From a checkpoint of a small mixture-of-experts model trained on Wikipedia: a variant of SOAP for the experts, 5536 steps.
Below are experts of layer 6 (counted from 0) of a mixture-of-experts language model. Rows are named up (a neuron's input weights, with its number) and show model dimensions 0-63. Each number is 128 + 24 x the weight over its row's rms, rounded and kept within 0 to 255. Numbers have three digits each.
Before each expert's rows: "mostly gets" lists some tokens that are sent to it at least half of the time. This comes from a sample of Wikipedia text that the model never trained on.

# expert 28
mostly gets: ".", "s.", "\".", ").", "a.", "es."
up0:122152105121121155162147108094152152172134157157151170182084157105183123146117109088139115132118151139124149102120143152160134109101141141171130069107110134107133114117136149165134140070159116
up1:127145075129146142149179137135119104124150121147132107133147120159086145131141086140088137125099096129143134095148123108149143121104086163110099100125110117179149095121130118126145128114099126

# expert 18
mostly gets: "ö", "berg", " Christ", "de", "ø", "che"
up0:151120115133124136148151154162107118139081131070138120131105159162093116155131116064101120179158104119119141140148106127104090132122135147147122106141137136121112138113070121126110154151126118
up1:113131101110037111096152082134140120115172116127135139148118151094073128112165136125106115164118113100167132122117154133121120137102103151121079121108152131116142088097136126130124124148126171

# expert 6
mostly gets: " John", " Paul", " Thomas", " David", " James", " Charles"
up0:155167144135092168119108142116069133093119147102119149128086112113154094107115161134101114133144103105147128136108135122120162113103111146132052152132155114123089106116129136118186147139115109
up1:190142136140125104123118164156117104124160126121117107169117131124121105127116124106097134101091112149118135113104084119135168146102097095137119130122137156145180153154138159117137171101152108

# expert 41
mostly gets: " water", " data", " aircraft", " River", " Route", " Health"
up0:104174110133130141104075141121103109091103106162145101123133145137077114161105116174085154142079111092116127094136137137144136109122119157128156134131129143139079130131119166105131084147155129
up1:172157105154145133131121196145152120148127108126122096147099135103083140136147075106123154072140185079155098140130147120120165131170103125098116119133116162144129165138153152141135150182108099

# expert 37
mostly gets: "|", "-", "=", " Born:", " Preceded", " Genus:"
up0:111152117139107131145048122130160122137085125091145119162118121150106176152097151130109088149144101139105133163154160114159081144084085138106111130106099123123098122112116125114175155125131159
up1:151090110084146103153132104143116086151159128164154165143126078143115100156122130135132161095121120106115130143160114137141138146176138151123079102097114149122117097132153123161152157115090149

# expert 3
mostly gets: " well", " early", " second", " third", " high", " High"
up0:130100118073106098159141131155134144172137146124137136119133122118131137130124121134112077142131178143140139112119132101108147119127137141158097107147126129148097135127122126135088109098129141
up1:130151140108108080128135135111133132117143123135092094089109137130128128150112145142140134133064149103110117128155126140151135114152140131089128112105109165161100162128151138166079125125125130

# expert 34
mostly gets: " S", " D", " P", " L", " F", " A"
up0:098101151145108146168111159139133141096093142135141164114111172114107168121170148125121079109163113164147120104103122124126121129116173079090147099116164098152152112100143132163123152108105137
up1:090116134153127092141136140133125114114106132135095159115117140113068110140135135131128141123143089139138116088109127133112129086138162136122145127115174099119107113150140117119113143148129114

# expert 5
mostly gets: " \"The", " \"B", " \"S", " \"A", " Sh", " \"M"
up0:133115138154127096162132127123135103130174088120148133110187117149123116141092140116121136133131106149106122119109136144135115122093121124114128163117181178075161134119124136124187149140115129
up1:122094123123161126116088114109146132140150125122128138120138108152101139111109113148128169146153135142154129150140121149126082134126102133127095137188136183169131112060080122081122116109092128

# expert 0
mostly gets: ":", "s:", " including", " between", " include", " :"
up0:102136141125139146168151079147134101167130101176131088139126120143095140081146136098079084116148096170108133105108150110152146112130112121102108182130125132129164116107137137126122124092092131
up1:112166113174126081110117128130168118096138112157144146162158143092143079133125133085149119094091100160121133119100128142158074099163141112133106112122155136160114125145154111101150126177156106

# expert 33
mostly gets: ",", "'s", "e,", "),", "s,", "a,"
up0:121115120126113111122141179126140131135121158109125129158135105141190125139153127119098118092119088115142140128157121086127137129153100132167122133144140118101154109102127124139120139142084143
up1:127114137112163139112127095131116180132148131109129118116167104153123084117150128155154105118106097144140114155127163096147104125152142157113133143135162104113146131131158154144150134109111106

# expert 19
mostly gets: ")", "==", "===", "),", " (", " =="
up0:104128086158141086131131117123149133132155133068127126112173104097141130088113127135102121145110113129123173137112170154134154148109121114087116130128092145129147110144157087141136178092117113
up1:134155141154115159123085158120085136170112145106157136111121123152120175136172097182121126121110122098177139104117155135127106139095104132103187155134154105092117140112088132116139134122155154

# expert 15
mostly gets: "ch", "ol", "um", "am", "ot", "il"
up0:141172145178153136148143147094121111094137174121135146139178090117180116122105128183135116146116100122112129119111069091154184125101159138126145098117123129122148115126112135116117085141153100
up1:129124126144111153104126105155143150171120089152130132123129134134104110099152135184152072129117122130117139137137159137089102149122136141115116124139152144171144147128081120099087103126063157

# expert 32
mostly gets: " American", " two", " first", " three", " new", " U.S."
up0:144160160099105106105128087043157151125125123133158119146144088157135137127114085148087118117159125119120108132128145133104109113071138107094112149118158139122094154173101169144100105173086095
up1:126107128112129126144152151136098107118092155133113119135127151165131158160119120100127127164131085153082165125147090122115129131108142127069137154122168158090146137106114131104125093122104120